Weights of a small mixture-of-experts language model, trained from scratch on English Wikipedia: width 384, a shared expert of 192 neurons.
Below are experts of layer 2 (counted from 0) of a mixture-of-experts language model. Rows are named router (the router's row for the expert) and show model dimensions 256-319. Each number is 128 + 24 x the weight over its row's rms, rounded and kept within 0 to 255. Numbers have three digits each.
After each expert's rows: "gets" lists some tokens that make up at least twice as much of what it gets as of all text. This comes from a sample of Wikipedia text that the model never trained on. Tokens count by the router's weight.

# expert 45
router:126103111121136130143128115140183129174167120160114128114092161131133133054086137161101112141127179104148131115150129160082124136110115160136147163071152132122117121100130139149094147130186167
gets: ".", " (", " \"", "\"", ")", "–"

# expert 48
router:098116097112111149102075137108138140154156140175118152117126183119124073130079124176112148169161126129173131106160131147142121139120111156135144145129175156109099169080145157137134161126154144
gets: " in ", " ", "–", " to ", ", ", "| "

# expert 49
router:098134126123128142150115153091136148142149097183139109128093146075124142100111144133097161125138149104114158104131140112130105109182158143144120127078120119112108146111138138144147101148160162
gets: ", ", "-", " ", "–", "; ", " and "

# expert 37
router:118124121141161110127109125108164136160152118151100151137114132145120138089095156132115135127120129125139130130159135153132121113124133144124129126101151112118086092097163139144115105131136119
gets: " | ", "; ", ") | ", ",", "| ", ": "

# expert 40
router:113125107136140107138092115129157141159164136152087146115080151136147150108117142140079105131114135082138133130119151136166128116112107201132123135130162119114117123100166124167151155114165162
gets: ".", "==", "===", " ==", ").", "s."

# expert 31
router:138119105084177117111105130127185121096155132176120158146118123151143124107097140151118148128147151115147104137169112150158129092132098150158135168133144125091149153098142142141125114092128134
gets: "1", " | ", "| ", " ar", "ur", " Ed"

# expert 51
router:092126107110173101102118155119148129152149088142159174139111160144161112089120133166091159139134163104138138142118133126140139108135093153151172117146199132118138122078095143148122133115164170
gets: "\n", "\n\n", " |", ")", " |  |", "| "

# expert 10
router:107119097125129138119090159109151153156166131142148144147112178123134140127106135096107137126152121132129144153127127143152124132124126104161114106158134156088094139107140172174087117111168136
gets: "0", " |", "|", "6", "1", "10"

# expert 29
router:111146079120155109123088143133151119106152109135133131124124138176117131112125155138123151126158146137162146120133144113179112084127106123178154135122151129099117147084125122145129100110142182
gets: "\n", "\n\n", " station", " Road", " building", " road"

# expert 6
router:134134089103150107146114163092163106158141117124120136180091135109121131105084166142123132116155148142166104134131110145126162150168117104157160142150132135079121110114130153139128127099143168
gets: " the", " The", ", the", " a", "The", " of the"

# expert 28
router:111120105154136120094101178141162114170140063150122141109114108122106122115124159161135105151193150070137107122169104155128112115109118175136148167095196151145124116103117146128093112112146155
gets: "\n", "\n\n", "ation", "ics", "ions", "ations"

# expert 56
router:114140104105097130139094144112154125158156114168111149163131141127151100119096166123099129084129152097143130128159140145149158104163072153139136130097133136072125113124125148180106096160118159
gets: "-", "1", " | ", " |", "2", " –"

# expert 18
router:070122097132156133099085164094141100122159120163094163153108141131156106099108158136093115129159159124170111108154104177108131150155111129164139095116136136074132144127162147139082164100165134
gets: " in", ",", " de", " of", " c", " en"

# expert 61
router:126158094139135137111109129092160150141167125145142119160086117110137142115071152190088126163138171103150128140155173154146124131131142131124122165143137155130084125111141120140125139143182138
gets: ":", ": ", ";", ",", ": B", ": S"

# expert 52
router:151146083112136090120123127123116120179126116129140129140127141158099128116084161126127099140131132112156140127168122149098152125134111132135203148106147148085162123105123114179144139085142140
gets: " a", " and", " an", " the", " is a", " was"

# expert 21
router:120134095115121107089100147091123109167169076110102172113125138117132110136103158146098120131178120133121147096136120144135117113128123133121108169118170145132120092122138150155144104155153176
gets: "2", "0", " B", "3", " T", " K"

# expert 41
router:113148086087142136125090159145150164153157114158120120165139163128155140096109115091133121128144108126160123152130124121188112127091161160107137138154124157066073139110158143161112094132148147
gets: "1", "2", "3", "0", "ar", "ak"

# expert 23
router:101147100136104117140129133142155165155178099173125122148107136150090109116106168112130129122123158092137079099144170126129119113105117133149113160105151175075093079123138147122113156131130178
gets: " ", " | ", ", ", "| ", " in ", "–"

# expert 60
router:125112114096136124129103188094186129141138078146149122144083138135129143082110134126151157098150144112127169120137144174128149144125083137135121153148133160115130144111126176159145143164173199
gets: "2", "0", "5", "4", "1", "3"

# expert 12
router:095114104079140106148085133095171110133180087133117151144108142093128143081104174156142121129153164127171077129137133159117135148109117149125130120132109157108092166110132125169128117091118168
gets: " |", "| ", "ers", " b", "st", "-"

# expert 39
router:111158083129146132156098169093133137168168081139150151155131142136144141101136147179118115171134138115127116105177135161096163117164092114106164152138155163087143108105135168158134129099150155
gets: " |", ",", ", the", ") |", ";", " |  |"

# expert 17
router:118136124150130111131090165163167144152134105170156152135083123133111139089117145180076104134124162131115149103128102130146141116115115159130169142148140142105104177108107115129122136133160147
gets: "\n", "\n\n", " level", " W", " No.", " type"

# expert 26
router:138142105094160126134095159088178114178155105162121116121112167133116110113097147155103111130160152078124132108140153151136119112111105140110163162117135125108115119133121141175132126145172153
gets: "-", ", ", ") | ", "0", "–", ":"

# expert 7
router:114099099104142139130147159128128126158155111136102122130128139132099148069122158131122124150132151123148135147141107101149151132108124159108123156116150161077086096103121152129150126159155176
gets: "2", "9", "7", "3", "1", "8"

# expert 13
router:129092120095124063112094125127116132165118099145138124090120140134139161147126157155083089107171145144144124107170142165126149157122139139104099113101174116130106109119121143169071131132145148
gets: "-", " of", "–", "ing", "f", "ic"

# expert 32
router:128108107118109104087120126127164119155138118163104123126098120104113105133068160173082139145153158100150115165143165177140189134111112173127102110122180125132153111095092115116120115130149145
gets: "in", "\"", " =", "i", "er", "am"

# expert 3
router:102094104130110136126118139160167128161195105175104158136094198111145090075117134121121136128166202091142137110138126164167135152159119138146177107098145149109140103097158162126115131136147161
gets: "\n\n", "2", "4", "O", " (S", "The"

# expert 43
router:111125093100158093126143110098129144169118126130106142137106139133105135090065140115132143136132116116153129118130148168133145111156105132143169164119122121109127111121156143154135138103156131
gets: " of", " and", " was", " in", " is", " for"

# expert 24
router:122117104129121141148104150116194087137139129167120132185066148142147145080117150147119119142136148095141146128151119160161137103159103149138130127130129112115137102097169184156126160176195165
gets: ".", "s.", ").", "es.", "ing.", "a."

# expert 33
router:140098111138124142091111125112180126143170144161148130152096117114117122070106138154094153141145157117153152139155143126154122117133142144137110143127174130121103107125159123130121142133181152
gets: " (", "(", "\" (", "s (", " W", " s"

# expert 15
router:121144102104131146133111146139183126157181116142111138189104194121124092102120136171089116116139134086163116164160121181164150125141119125137130117133105159103123102137158178163139128145158192
gets: ".", "1", " H", " R", " P", " L"